config = dict(
    n_layer=19,
    n_experts=40,
    experts_per_token=8,
    balance_loss=0.0155,
    router_cosine_scale=10.0,
    lr_router=0.00116,
    lr=0.00433,
    beta1=0.95,
    beta2=0.99,
    batch_tokens=65536,
    train_tokens=498800000,
    steps=7612,
)
Below are experts of layer 4 (counted from 0) of a mixture-of-experts language model. Rows are named router (the router's row for the expert), up (a neuron's input weights, with its number) and show model dimensions 0-127. Each number is 128 + 24 x the weight over its row's rms, rounded and kept within 0 to 255. Numbers have three digits each.
After each expert's rows: "mostly gets" lists some tokens that are sent to it at least half of the time. This comes from a sample of Wikipedia text that the model never trained on.

# expert 11
router:164151148171136132131132154125078113094128123137112134125125158109156102130185115170119151130136093096137112149157138108162113132131124126144117120153116143109091104137131107094134110156152164122116120125102111130134170162108119118195127152129129119097128102092107123113140173127155147116099096106116145127108181129071120094151150150123161104094129141148094089149092107092170113155107
up0:138111143103152105089122117128111161128125135107157124139120103163151123106152103142116082102125090123112140129133100103097069091135129150064144143148137106108176180123129145131139106130125114121156168115180147170147142120157111131107135114102112097139130148147123129129109134097097137141107110127154121171115070072149102102147119098159126113148121120110131076083123117161122093142130
up1:118133110114133108082110133140139138109153105174117134182124134121102103105107109151146131143117068081109109115080146108142087138149121100143115141144094129125137134109113128115101142149107116107149166142148145133133145120183122115102082151114138043125126099138130063109109114084170154110150118105129156109173111119114120138149148135133085141110104128098113140118143102141150147155136
up2:111165113154178097140157089179122104105129141153113113129120145151099093135127161183135114138162127064122090123146167082111090116124151129118116145117138118100125144119145122110115119142110106141159144158097126108129083128132110086136103105080133115117134129113118102131126142132153162173142123158120146083150119151112157139167117159120156154159115148147138118117127128105169082174149
up3:107117151146125136138136146095149110133089130125136115128132130137136076109115098116126126170155121127114176146101081172136132109162145124128118159122183126114111146124170144126148157100089142174116121106125157076157113146114140181108134158093125167178127144117117110155129106127088140136156134124140138144125160087157097126165128111126092117112121116084125156069132080140097139111115
up4:097179168152114153119123160083160139107193126132092104148111114122139127127103106124133119124135128146086126131151149121132119166206144091105105113112107096093168163163097110084113157146136142116114105140118133116138144148115090113091161148081098175134150151118120144098136105122141165147127134109131139125094134120113103100181123115119109097110168118104116132128119136131141115116115
mostly gets: " 19", "\"", " 1", " 18", " 3", " ("

# expert 24
router:085118126148119136127134158133159107106131124155134108122072134113171131112085128161147105175138161151114129146068146119104112106100108125089159111153137160129164102101104122144095114134163144125125135118084111105099118127120155136205143137108130104126121087111145133107166132151137169133130108109147165116122122148076132090144102169121116120126149171136090153173124131144121152129114
up0:115127086157124119120143107121168164100152147140164127151169080163139118131097170120142112114130142108137182100122096098169118110158146144117102166121131104155130146117118107128152171108150115120141122138125125099130114145102052155144157113147151104131144178134130131109073125097116080133126114132138121106132131096098142145110136160145127090107094100104123104136141091143129096093094
up1:141120186099157157087142144179141109165106148142129121162137145176121138077123139074133107121129107142152125130138129097121140109133123113135124137169105140127154153121151157155117124156168106111123155133144090111159123072162058114126128155121127103169165116129140141114102118174115117134134125151143145117134089128162145155112148139130153088124165151173145114108149117168148110139122
up2:104138121080143103108146154087149137099119173128081124119155119149108139138111111131152121161157130144138110174136133135142123119137123132081121089120144148123115117128106157121115123153124111098148143126149142083119114051141139133146118208108169173191145141181146116120109128158139172094091128130138149147142117133145102114148075141128126154144121111133132116120116122169116110123107
up3:158147114093148116146148084061111136111121143149091078144174118131124100104158104119167124076143087111122102128116116089114124129168118114144113213138128135150142146165119106141136115119123112092095155117154128146104132117116113148116108148108125132119150162141175122142100109132114172122114143124127098109085111101140153142137112097095144158163111122164148121129125102156096118109140
up4:142143114109151110135142119124151140131081137150076126126144121119081129108139122148163116151125134148122099086124175106104130107140135103186105119139161100131193134128101113139125124135129069094159139139148089126083116101116113091117108112124139133098135116203092118159125140147168129198114107118140112114093115124127168141112130089125129153132156099148141132109142137127115119093117
mostly gets: " in", " on", ";", " at", " from", " was"

# expert 14
router:096204095098098121116090115121170118100098099138135190127105130120081108157111105131143117136143102141134138121151105120144140108127124132146144111114110119145092146155170149127132112103131109100108084120153129127153097157064143143148124124171147154151146134121100145135120095111173128135157095136117099108095098154104111114123095114116165147121118126161145180136124109117159137101162
up0:163132131123137168097095137129171111168165105079188134138137138136138086103147098124112106148126139186132118125179126166112148110159155151109105124092087094091145117141104133167133131119127113164164104131118125104135163105114126176159142114149122119150110117170149145127135124147117142120125162109156113128160125099138135109112132127174118128115148123116127103147140087102102073087135
up1:137139116078098101164143118078146122107124132141146141101090110181138110125141137156182127156104109132071102127124126055109128106136106109141138098133130149176089138163121133154092091112144116146133133128111138120120139158105146122091128096099118085105164106120120128107052150127130115145085120155145128132112134132119142118109119138103142159120150088102137132151142125160159099131123
up2:116101102121137143114140068105150124155134143127140128156120145179135125181151103129131088197096125109104094136133168150151122132103117112157126141162118127122109132113104154135143130135128123095130088135104172116131147175133091136144139140101171145129118097126116118068151146153087078108084137083158134125121120123161146131118141127163112125124164129066122143142112130099108118131158
up3:132135113120133113154158126144124118094144159089131103168132150109103145115131113099130126128147127133122094137106136157129128143174107106106116139140097122120139151147162129126107140116105112118112100147102124106143163136139124165177095157161134106150183117153070090099083143146121111099151132062136117136135106123132117100164132175217146088131128150174142115147125123119136094130144
up4:136152100114132117133113143088155110168112128153078150135140164093078135083162151190155124137139107124092156084129112070137119097144133104151119136158128144155155120115135177145116129150128120113137146130113147126147179118130111092145122142138161105136138082165140119117137137105109163125100103108167173105117135158128155127143149123110160109139107125130162121157103158080114137160102
mostly gets: " E", " S", " F", "S", " C", "C"

# expert 3
router:159130124111127111115181140154108094116112094160147144117102161127122143153157156100123129117089124144120156143167105128124107141110117141114100165122088046145107124115116162147137120174138128137123154123102111123144109147107135109128158132143155120118102144123142157133164102098126152114158140116173125110127171129145132078152150100169064178126132163121149137169135123163114152136162
up0:169121164135156148131141150110136140147136112118091151153142143128116148129156125104085135115124142148095075124127131131120056142166129134118130108145093130138119169133149154152104131135132134123162129110081095100106108102136099108183171174164150121121149153124108130128150129141104176101121169080140147114158164132134133103149126103106173154144154129133133146114072096151153154134119
up1:104143128107127156128108057140152103138140175138132165165130128107109106134175158137127088113139107151117121120156116104121165158106167108078129138121107103128144131117147109145161183163104132103134112132125108134108132161122126110119133158185093074133130150130126124119140140104151141150133148093171153128144110074138122123077191145121138130163114154140112121152165125131127132111160
up2:091143155134138129087121156145116143114151136166136124088135113184110111118162124163131112124104111167096125091119156122115153138163151122147144106094121129168119181134106114143125154120089117114130132128095086108124147069138126116123139060130094138131147119157124126136141121118101108168143144173115162062119165097119133139116140121132126098157143079134150088147120169112133111122108
up3:132117128116177155136142098115160161148121148096139130124136139132126128130126155125099147141117085173111146083133134125115140131149172147093166093071123099090162129138130078118107105161149093137121113150097174095100121128094136120105128109159152113161101138145135132132112096082114153162150132144136126150137106127093074112072116129095101118166146092117133119123162142135106095119107
up4:108153130112168100098175094132121087166132116130137069160118168125120138140163116145141142125110140085146145157117131077162091168174152110140110107131144125117108169174070122093118146140099145102125148117096123134144143127100133146164152143165166126132129107135112100127117145115104134152138121164102128123116146134121139112107132167149114080133159148174125140140155090106125128143168
mostly gets: "s", "e", " E", " S", "as", "is"

# expert 26
router:099123157134133143107113121095096149108104122142138133101147113155101101114109136080128166107164153155101110097095151114096117101122119141144166136125178132157092126108143117130118151113146099171139138124096136094125090145110150125094076095089124123136122176060099119157146169156099146118119167150140125126149150114115163146157140103169141147078118114107152147138124102129141135107143
up0:149098140084142135130103138075157071133154134105157105147137136102147104158140141152102128131079145076134156084155121122179113124128140116126124086092111147123110104125103135111061129125156133146146158126142142141123154141141145136127185145153125090104126134125142137102100169145133134161114120152147132105131108151107151155126132157112116103097186150125186159145096145135130107147145
up1:152121134104084124100135107127102150092129114134138127111135129104146081121153104152122117123106116102109145078153153113103073147140136103138138080101128136131113115146151127160097131109100113171103079168137098128108157098154116110143112094130156115090130099174086123134129177151126074138149128139117104117141147062139148134141123091119149110098121089134131086103122131154115084129120
up2:133141129110066126134180129168160128113133132082104103146146141150107135133106112153153141135145112178118129084136114176098124106133125143135144109135087108129071148119138106127130114121130143088151085125117115125135142059113119120131131107100133125136123097110109118116070130120113102097118122111127128116124104105151148093186133117129183151152154104138193106124094168115135127101125
up3:118155082101133101091126108119130141108131126135148156172090116125087152135104128138176118142088168115131111132145129094095098156085142141152127157178165100130146113157127092108165092164108151159154134120110090148116137111121093105094132142102111147132134127146079127143123151166175106108147161144098111138125163144170114166143147144107132108152110125145137144154130086122136103113158
up4:131102107138143135084183124102137133114156144153151146141158127103150060129083123143170106161137155134097167107131181121098126146123143098138154171090137132091116125109122118090125144125145121122198126163145110151114122124137068112179137113134187173139137130136147094113121104116104116121157130142120114117142141139093127100117149120141157117107145098117125117112108132138160137096136
mostly gets: " con", " I", " Re", "min", " Ma", "I"

# expert 12
router:132149156116137131096144156112130105124130103159109091138147138101131131125122114134131118128126108147127121113098186096119102136146118117129107157113144098118145132132170147121199140129107102145117152102163114117129117088128102139110127175143138133164069095123167101133155121157129087125134103147154119158117122135154100138112138160119041109097164055115141106122136101138165132120105
up0:116166141156167154113125060142099129087148131127114135170158152162138076153103118153167132135110114138145152098151152172137125064149085120162093083116140125119135143168144116141117134111155130091086141155131165112132135167122089162142132091119124138164121146133129110144140134130099133145155119089146099157157138119148114140133140151127140089134137149110098090115148104099134128143111
up1:132156128114130134167132087187140080119133120115149135164119166147140102122115118113144161155137134172189150144132133116086091128153122139132145119107120157139133140146148109140158133165122121164103137132133134129128141178061112145140125139147130127121138183152090128103139107103154122138154111148110125103193103118100166172108152161121094106152130105117121104102141127085139170131133
up2:142097116132122120135139124107106101150094107131160137111120117139156127148115115152123116167134085162112148120103068124117099147142112097125128098102111109110145106145063096146121129141168117161082129129131134125122138086141123112127061098143109148114140098119100117152103147110091135146168137114110144113130144080114123115122068144133139126115148131149137105126113115126157077091210
up3:124110111076133084165148108099125157105093140131111148114158134141146137142138096136104118145119142124139131111118135089086157120096106138120146106143116139180132179129143090142107133106135152120100158132136142126108115092138140091128117118144096142136140135139172123130118109136057124136123167116163153112117141157096137125144105121171201142140178107108164129150138156154141104071102
up4:122126107129167142168099142121135141128157100135131138097165159151133090089134064147117108118084106147100135142151103140119136170152128103122123087133131137123136082129120123166110171101165139108101175141114172093124178120110129116156115139147149098107140112156161102085138116143106120126172142119132111131179139098166122106128137185128101140134170119102137095125129094133136148139135
mostly gets: " p", "fe", "ve", " co", " g", "ka"

# expert 0
router:139146129125129128110141121097066152123137155118105137118092130094135118118101118131102097083121112146106196107120099170087137105144134117150125184154130094112162111133076145178117140176164156136116143124133169156119146137105147120129164128173149103100132164082154146125097120121119109121144156107154115159139108107140095139122100116135083122157115138097136101147157124139132130138099
up0:128125080133124102166155113103138166120119190128146143160103089125091088115169137123164136130087122093133131112154163103125106064133102137123131135122188141086150154129145144150119132142149111141127108143148125148128124139186144092112115099142141124106161093122162128129105175127159139138137140093130113160111112110136091126175121128144125116072159093129133154138149128151121141152121
up1:123151103145107091154104117105165123053152124129138175178131101129109067092135113158140103147131104090117111137104123145145154103126169106135128127154124104132127112134101112151118133135136131102124123102144133116118149124152119124138124100102141077160134119113107113111084136122126162135112134132178076159159154108112126102097151105133135169146135114110147085144078162091086106134150
up2:114122116124118109107128101116107128165102122167146123139152122208123113073142143123113132137127132147134137126129103067102137095123114121153150126146141185147130129164129106095141138135149092131138141121128083145107131083147101103122089139106171112113158142072130111118139183152085139096158154137152170116104120140139111167119108091136123127125144143121093151122150132131185109129100
up3:094130127093170125156165085120117135139147135106101112125112111128136139115140158121130153133147135148128131108144086118118138095151132137134154115116126092127113146145093140156129097160120094100140114146110102133136148133081118127166107140106120134110157163117132129132069098141103150101141167142174065088126146101094140094203154142138150123130106168129158094124069134105108098150125
up4:131169149088159124132119160103097165099135114109123147160130133178101132103129123168142110153092105150131153084131108146089099105128094159122142165144154138155103112139129130115083069071095117147136139113114130106124126131115109148156114116110124109131175146112128119128123148133103140109144093118139124148154153115144114172114147091145133136142124127123125069162087155117059131109100
mostly gets: " S", " h", " B", " d", "v", "ol"

# expert 28
router:173086128143112116113112111128117143124108179119132146158126119158154134148079110070125118095091143143097121138132137160168136129128083146137125133150115135153107145122124083130134143139109078125149160131173152158136131115128137090113123117129108096119133165089095109138142169182154131094102127092129152110140109142148106139169127073146157158142141165140148165136161121117177131124113
up0:110152120132118140170137104067160137166091124090186138097135128159175131160142138098131075152133096073102125089130141119131126084162099094125107126094097110136149121164138133085105151125176114132129172136114122128117149109145099126109082101122132113136157143147107131103106106137138111151133088149115138120104130163121119114112133179123154146121118115140146161151157134154120111151123
up1:127118108137102139161121156092172140107144168142166155111111157136122130097111106091171139133106185106143136108152110132130098170129128112142127181135124108162143164124119129132153083111130153113106139169111104143116104125104114117150134086120158121105179147108133109153136120108093170086142144135153134083096148120139192165149102123088133131150158151120131120096139125102122108105152
up2:089127086123143140124123120134156161114122103098127151139121132138101081145124114116129090141132084106124105157175119119100112122148150109139155157137115135098158141110120104106072118177123111096096089101155139148109151172187118122129095127115109093108142125135113094097123082127109138124144128092151107107165187176146093146125122121088126142136131139171112139122160113086117134149131
up3:109181128106148116104153130088114155140120131129077123172129139139153154073129112112122162123182088127181149142140128115055147067126154111114106128117144142118162100152144127163122141120107093094144180126143115112109115106158122141167143111157122122152151111112117105125127130109140154115114125129113109136119138177107113134139114094114154139159141128111171139105150157151105174119116
up4:118101124103086134144134116153124147133141133178146135135095119153089131116113154141124135164136124127123132107168174115149057128176174121144076122112122149134137138154084118151113077143179135143120132169124141148133111156087120123174155115122121122100154123157164108139113141093106175142088116150095134101154147111084127102128130149111126113095126142140136139132139111112072100133130
mostly gets: "en", "mp", " dis", "ill", "em", "ay"

# expert 35
router:141141179102152105150153122137129108143119139115119115146151125128149204088080134112126147104162129159145111158100125107144134150158106095145125152171115112100150130152121122162152119142124116088071161116158137131150106171114113120131126145154133163165156171139117105121134111102115108119109160117079122166141106150118130129193138123149152077120106137102116097106145116123156136130094
up0:143185134074131136141148118117166155094129120119092139118189157168114142126132053121154118124119146123154095121160091120130140138139136124152118139124124091161162116116092137122144105137116139139161122129143119103104101091113111127151130099140144146162174123110133113110111104169102140145120131108155121132116133134109142130117084108138124119171161146156140098201130127159090133086093
up1:110167104136125137158153118142129120134172111103154078153114192143130125132115082154091079106138139125101123144137153133131111118148140054097139071119069110177114109136158115150127148126115122132135164155154130176112149124154124116155110125145116117113158138120089124072103129156142158138126112135140145136082129104125113110141129181134144116136117129119139140092132110130146086134152
up2:131144113092123069136117142112143124100144118104107153134115095180108120097182149182153101154146071101092145102131123144144152087158150101151120116159136122141183134151124116137147157134151105140132140136144122114116131135108111090167131145122135140179133125160133108146136161144140151116094101164142087092163143114136139124139135135121145161140165105157099084120105094114141166139114
up3:120138172148162121092127109087116163142112142133119106147148148106128122170110121116140153114134183162124159104152127135146134116158159115161126152123118158158097107175137103131114125130130119113113162134115096138105143113151111084135118104135171096144147136129082079113126082100144133168127170112126159117152120085116125139145102155125097080144133071141119100093183112143135137124162
up4:062138094148152078144116148159126093123088136113139113143102146125154107149104109137165123122101126097163112123158148130136094138124122118101151120119133083134092128132107090080134094125163125160134131136127140113133161103154131156142148088106151160151148115156119066128119096102128140145127114106121093123135121176149154093118120158161163137155155135122136145145151113162122135092192
mostly gets: " An", " Jo", " Al", " Mar", "mon", " John"

# expert 34
router:178080148098139151097109100117123136123121104119138103101160134168083136153119143134163101144134117172116126123107110113103108112132114099150138146081143161134112139116149100148159109126109127114111087150143165087150156109141139154107105118099143139103134129126116122106111134192129154124186107153139124140077136151177100165094147103123141115132084146115127130149124158158157125111076
up0:102115138087166140128152132138137107115125098129140162130132129102101113139154120183188104156121151118093119158139129129153113147118152153125158110136125124109143129111137077094136187125123119113109119112110121088143103083128106113132085077115130150128150119130094106111111126113116151103127167121155156117106191106146125140117127162153155132158151155161160167122110088167142131163078
up1:174159142105102112180117112085117132105106115108152125111124123138098135098122104093095107111112131168116089094156115113102141084150118105085144130128104101144154148180132122184131104130120096109136119152135103108115146090143120119145163127149137122119149144108161145131122105145082191115126146189125072131125138133119092122145120139130150087141129118110137110136080112133114113094098
up2:144137112098104144142126104138139159124154161137124108113128125190121096092124105114161146118158143118198173155114141162135142106146145144105134109138111145134141100138128109122116167129173119122145126141170110144129129133122145143168088157112136103133150148090137121125089153108140137063118090086151153125107111095053142145131124150117133090187122121134124146111154147114145097110111
up3:127158126130129132093163120144150133127122126143119177101105099114084124106134100149111138147130136119123155150159124124126127161116127133119116135164058136134123107141073095117140171148152150093144134126154101154145179136115136160133165130098161138129158091098148105131133108143134166114144143103099103086121173119152076135114134203158104132118149135165147127115178123159119140121148
up4:139177129146125122102155081072115133106146098081115161132131105122089107143095117121118132121163136178171129136120122169121121105109128101143138087126149087140102142150143124117135154117136132132162142116103156098126146139117123128150161096148148124106126138132172102119106117130106143138148119093145091129130142139142156104105108144148130137171120118166173105140115186106114109037131
mostly gets: "er", " that", " he", " tr", " mo", " po"

# expert 5
router:103133115118169130121184091157145107139124102127103141132107155109162122163083159123161171086135170099144143165135109154091149108143112132185127148117128119116143118146125143111133127088088089116171120153123147150131112083117144129108122129117073114099140122142156170086105107109121106137064128152085130144118105113093130118125093096148166120133115134115152151121139139115148110130133
up0:119168118129142114140127147136167116140141121128139129127100163147136107124108152154099134149116115141132093137102109170087124125116119069112140148129143068144143089133129102103137137120148089166151096135112130162111127146126141109175127143098120118149176161097145126129122088100168109140125117111160068070105074094137128136166123129111132112147180155172103126114159127120112117096128
up1:156109135098150087114160142142151162152146145156120173156139146118145111092136143157145107119075153165151163112174126113128119115154159112134098099123132111113160155148134091145101172122115107148113107080148065151115142082129112114143124132125099076120144093137122123128102085117153120133113162110142118135129125136108114107103086152140150091143159099139118068121142130124151096119138
up2:087132110136161107134137091111169104118126160114185090114161144120114109115109130125147101111155136107149113149169135157129125127144089114163109162117147095111127135144124156081100142168162083110123150135143102140108145163124122110133076149123126166144138131144098112064145135086088131178135169117122121119144101133133102142114131150105124134075145144146148131132156114099137081158117
up3:168141139123104120129163088154118137107100137138149124149111131165162128092103107113107135102128128172120109161097137120143070126164105085165145151145079093109143132150139143113150164180130108135143132131162156116138139149139129112147078171146103128135156102145134137123116121160074142142163103085151143123098129125075116118161117154164137139115164126183156143145126144108130117140130
up4:117144106126161105154106130074147101180167136115128124099154148113138085125145185085153117142159159133125123102109116140091150104181147109163105124133154119093131132145152151134135143131118145103121140124082129103072120095138081108144145098119157131139179148130131112091135148110104128111120177151113128155132132102114177136160136138135137146107129122173138074110128148138103124127155
mostly gets: " dis", "com", "fer", " Con", "tro", " So"

# expert 39
router:136116077153127150134146131139137158147125090093143079092138159114140146125136115110090119093118096092113156140189107138148093153127141114093133075093092130134093122139109138085134125155146124088135130131119132141168139148132143125139140163177128132118122116137134104103125096111088115124160135091103177143117141104100107124134119148110087088123124084156163180113144119154115112150157
up0:091129117125168137158133151141122146111176143145127120129081120098125105125095147121139149129120147108135155105133163131117166137101138097124063117133164141144103147160098152122141149131188122160132173157093135150115123131159106116116094125140115085152179114131130128119118145130115137145174126132143139116121135130089135117120151128130100104113153104185138106166183163172088110158168
up1:066158115128150169116151132177118149095158111148172123131156128146087117097126115095123135129125110142091150106119144169101098131181132087127140113124129056122111145145114090113119152152109150109117090148125146122119143110116112133140151162107107128131122160135148112138063135145108131129139163106150103139129101120099136110187134128157120134163150115091100112069107127123124122153132
up2:148148133127151142112111154152134110172106096082110096157097168120120099165155133122104117162134086164116116123078166111122140147143146102119135100149111138111122105172118119126132142130162132152134117179054145125122145117114128113171140143135114141136144094141121093144154145149138151085136117122137134125156164153101122100158125122176160105101135115141133096126065080137157115107128
up3:078138119075160070115141129139187107090123122115133173141110157115087098107105125168137112148112130138187110143162148129144066164127191138109133133133134132115129128142167135128108134119118117140132126130133113130117120142103136108138086133090127144111155141156105146106127141115164097111171111088115117100143158128087164117135127144136135141134152122122070141132153085140109145149153
up4:110140097132158097156149176108166145140167120123170110134113138127126122126128145128156182148160168144087098123110112110132125147124172152159147144109157091135089199134112132115097141119153135156103105129105139127123107125153083087137127141116131134145175115084118116158121103116102117097150116098124147106087146111102105132138126128136168140159180092168142141120163111148147123136150
mostly gets: " f", " w", " Ho", " Se", " po", "end"

# expert 17
router:087119143131116130123132171130148179141141110155131111121136117143122084079142152132121146116086131120105125119092124118163143162105114150149127120103119153157118107124143186145079147119090108142120161171169088105142124115145108166136145093164129113122124107156147136133102133116145144153162180139185082114109097120119122117128134139096136132110159113171137172136144114168150087155142
up0:085101128085171129116123154100150108143120157169124105164119153114128120111121153128142129164120131112106094134102140104141101122134154103113160132120139138158151154144138132156147104120154095172134168133126168096124115166144124158146123118146133092152135130139182115132146158153136142145137096128170116075189132097127081145171146119157081134150172128142135151171132112135101170137130
up1:161132137119133126093150122150105107135129116152140113130147124140143197128092123089152124105160164188146140130128102109135111157146112125126092134136140125151111153148105127144136128135117101119114098110140117147107169146080122136175134112130119103104130128124114111124152144122103133102116138145142107145155177158097127112199121084129114046137188124138120146112102100130093098158096
up2:100149115117095155149111127109125124170172141109127133071136181130108084104151117116135163170127101116117139142162135124105122113113145139143093111120134108074131148142105160124095070136144145121120118122129134145105153129149108130131110111138139150090141125183093123103123157104127170057106140139126104148167141141093143107151151109129108149133155117125151158145114124078081107124087
up3:091118096158123121118115128094131154110124157090133182101092125116124124166127156146105089131133095145120156094121154136133111131142142101139165150137135128138101162117130120082097100159121096142189132181111124135131144117090125082114157104125099130134168137129137134128114140144117099099124130101163109105125134132146129123147111163101126130086159068120159100154139095189131092129162
up4:120124140110127120098130129104174081101138167145151124145127157127137129109092143129126143108183114163113124111103127121125117096123126140151174130093141130125161147135132088174144119136144135130129132136134133119137160130061148135150147110107138152108157174131087136124163155123102097112148104137133141076129094164071117129164137149118110120171172122119137065141174110145138161138089
mostly gets: " G", " B", " W", " A", " V", " Ma"

# expert 9
router:077144163171136123135136158145089116133120140124097140159133093130096149090142143125121173131175181162143131130114132146106133118136148100094116116142140096129101136143129121160151134120089091116120110174123121125145111126102097140103120122036083133082129115096127149117188142126146104116115154129131103126091149119151119125116172096165137102127147124144107093133108127109102126144125
up0:116174128146138057081150172107125138145120122123160111143107090181070098122091134115141104133116145110117136132158129152089150110166128080126137155147152135152137110156125081089126108110120140127146140109108118088129146135130075140110135101100156123139147122127121103118128152120129128166172162154173130144100160126154116157112141130116114090084104128120114114160124126106088109113118
up1:122146135119129100074125160120143132116108149127113190123175170099106142132128123117131127136164093145171111118121140088154142095143100112092127162128188125114126145156187110137082104148100114133118158154088069128071104074128111119145169124138133108121140135108127112119141127122167103138116123131118151120149128105144106132138137078160129132104133121120154107114114088129103161129120
up2:117142145114122100085155097097114128116149150128143120151160131120128106094153125131113145156087089044100101139130124094096116140165114105141105113126093120158150125125084174120138145148176121117126181132103113134144144158154107099156098084145132136123162111188119120147132092124097115120151117110123105140135135150095136114137131087129118075127141149144132134145146157152164136119161
up3:139112173134154103056111139108154118111098121135186167121104167134089085149110140130142126158101164151143155105151202119135113125156135127126138107146151129117129113164112121125150091158120092099116113110143103182102118137115108141150124122166099147115165105132098093117126135136088146137153122135145143144139162144148166088126120112151136110151172130124114116105131088114109112108108
up4:123134097119127174134135095138126110115116191112152168098160151119138129153131127114140134191125152137138158122117142118104141127115137111112165136131162149151105148152152141100059174172150104148141126109149111094122123120104112126120128104128116129142124123096117135104117141168160173161167075130145129114174081147113095153123139135148122051142118121118157139113144123154126149150112
mostly gets: " an", "ian", " Ar", "The", " Bo", " Ba"

# expert 13
router:126131106093187128105119097093133133126104132121098125158153136187142140132149156130123135140143144169083136102100078089171185115108111120156126088135153150131144137139170097132111109140114070088144121107159106131111126131133111125083145130157129134135069094123150141120167110157111120127133151152123101174140143134148095135138157144136124100097092123141137107096128116149096143136124
up0:093172130097125159149167093100160127134142142084125169188108156119131151166094137151115131153124109164125113132143102107130136116130127119131154122122130114158161167163142122110114131146121106126099175070134102147068139099164101146117123110126173097129138101147088139108114114141144083095146156116140149139112136131113098104108132126084121128098155117093143153141138134109121108084150
up1:125142110090098069105126093129122139103111163118140128140131128140096136126132119166130080176091117144117144145144133087111122121147114124122114104104129078120143116136146091108070123149135103116085080099127090159061183123105129137118122122091127112131125147172126146097092152086132142116156117143112142139148160175118086101112149118087138124098126118159123119141133125130130109096120
up2:092128119107189088104162116120144153135136136089163110126119165105093110150112137129147150159112215145113078153167136131144121134141142132123099107141111141143128125155156138107125134136095087153110104115132106121092139127134122137145141137154103110103133076150157151082105097125185137137147161143111110140095154119104143078122118111145134118159145110106126167153106144152138134103149
up3:131137081149173113153153102114169167111152142102130118161112140147097085168130129100098137152165145130097109125183124144127147128118111092119089170150115120150149122137148123119162125177118142121135119133082120152092130135104126132134137137122142111167115147178117141046112127113104093121164089129098141110156153149109124100121124121078134126162131121120119135090133163119155104131144
up4:149169137092175152125102108080148150100128142150082169088163140123126125104165126151186155144110094097154131112151102115118122112136135148132134133127147075092131136147103139140050116122123115135134101116092095125113151135111106112123178154098142135145113150110109122082133122100103088109116160125148117133167139151110131110126128155125160127092128143156100086114101142143137101131121
mostly gets: "ro", "ri", " Ma", "ci", "mi", " La"

# expert 4
router:138135121136081105152163139122116096165147129160146141123106089117151141121095102150121126103136127126133109161103135106142094152137127115072140131147135130151142131158163090165147151075108144164103098095097132122113112151180153107165094142106149148063136145103101068140111105115155134135158111130084101132154119105126100138115109143119123097157116110105100094150128154158150124105129
up0:109123144131151081132142079126153121123136138149055193168147164134138120143138140138130132134126112122140110120157131118079143106118090144120126134105121122156123163149125123157090116099082131154119162101153140108090090110140122128149172110146141128140146100175147112119146130131090142143141100147146107145137109116142098128110096119129106173110176140125162084168126104152142188148112
up1:138106111128108080105168159132171133141158153128146116144117121146142123151104099163131149133163199146153115144169110182115121123142072152142091117049134112139113115135110109091145122111098122124118105151108173137108115124140124156110127093110140138112146153092132120123121173139107109146151165124113157164110104130106156129109098109184141152116144117134123162129108142105142113105104
up2:127141140119135160122129156115154169125100156156132122141126153127112064159128161146167123113152125118115134142133145131094136143140139122094133096159150098126143117119130101122085133170123130086112117131121106105085126143122147091148161106125163146092127099107144148129161085153141182136136114132110116156109131154089138096110092114093121142139164153189112095173144118147115066084112
up3:132135178107121157127142171136089153107168137114116148133147158157124094125127100156107076116098088157104076153151132124118141138179122156128154139156122083147165101151156100110136144119117121070116148131068103115118117135145107115091137106169138105119153151116104130121133095160118144084129134092137143132144155123114116072124144143148107121127168145132148114131137166153121119142098
up4:111124056116127126133134181149175117091173133151139156117122113123152127148116103130126138176152165154146109176161157101151132112132129131099174116109180084162126121159091106131119068153123128101120109119113116133089128113121120133122114112130104129150200157158130103137104135124134156139167139118120131133119126115094137101096139122144116139160138096138130175125100127095143114097126
mostly gets: " the", " The", " re", " A", " an", " a"

# expert 8
router:126113124080128161137133090119080171137114138115117099084138120122134136149159116141124111188169134086152162139116171141143103108121126100096121125121155125100142134103108111112086123137155146171100106137081120122139162124121125108175138079132141126103142097104145126139163132126144126142109097104099161136149151124131136111093141149172115108146125125142089075123068112085115104142107
up0:122116130101132116147145105110124067172198129132178171110087140134116168152131093145149123116146154153123101112185114105131145153122132070135088103110169126157130137168098126104135120122120125117083104121122130097147099126151116093142162138135146156125138127146140134150120151120141095089161143090102111142139108166125124112128115114151177130126160085128147137081120130129155112123128
up1:125148138118158087109123137134139113081175154117129111139075150127138137120045131162148119122069146135129149139156110121137144110131115137077121160148163135114160109147138127159120106123113120120141142067121087156099107118149116121129150148127154116145163106128153128109154148112089156099157122111134146120157098144130139130079182166159117154144119161102127126134132137110125183147109
up2:123116130094182116110124126091151146103088106129144141153163149135138102100131117092124150111077106101079126136100131099154129165124149109143100164156152118128132148145108114154130124115146106087145104191123153163117172123143130118126075143080164072138124150131116084149118142128083159122118133105120113099167119114120175134110149107139104103137132100147129117166124090129136133146133
up3:123138102138132152118122174144094136112135104132120113143144091143099127133145147145139139138129169146117114150125128101137124145133150116133169112080216144126118134126115122142134146141158103075140160155137148064112099115123109107151106120114064111117145133157119139127127129137124117228166102141174144101127123094113141168120133126162094138116150098125130130138142104131158125144110
up4:155139086140128140118143103136152102146118128147108125131126123099164151117157094165140127133148114104151167107123108107131114084152144093158144123099132118177190111121165093158129156115113109108126152118153085118160179121161114113139109112125161141160124112136133124109115089131143096146155097154138135113122106137088098106151144114133130101097157085150150154141140170184151161080129
mostly gets: ",", " and", ";", " on", " with", " to"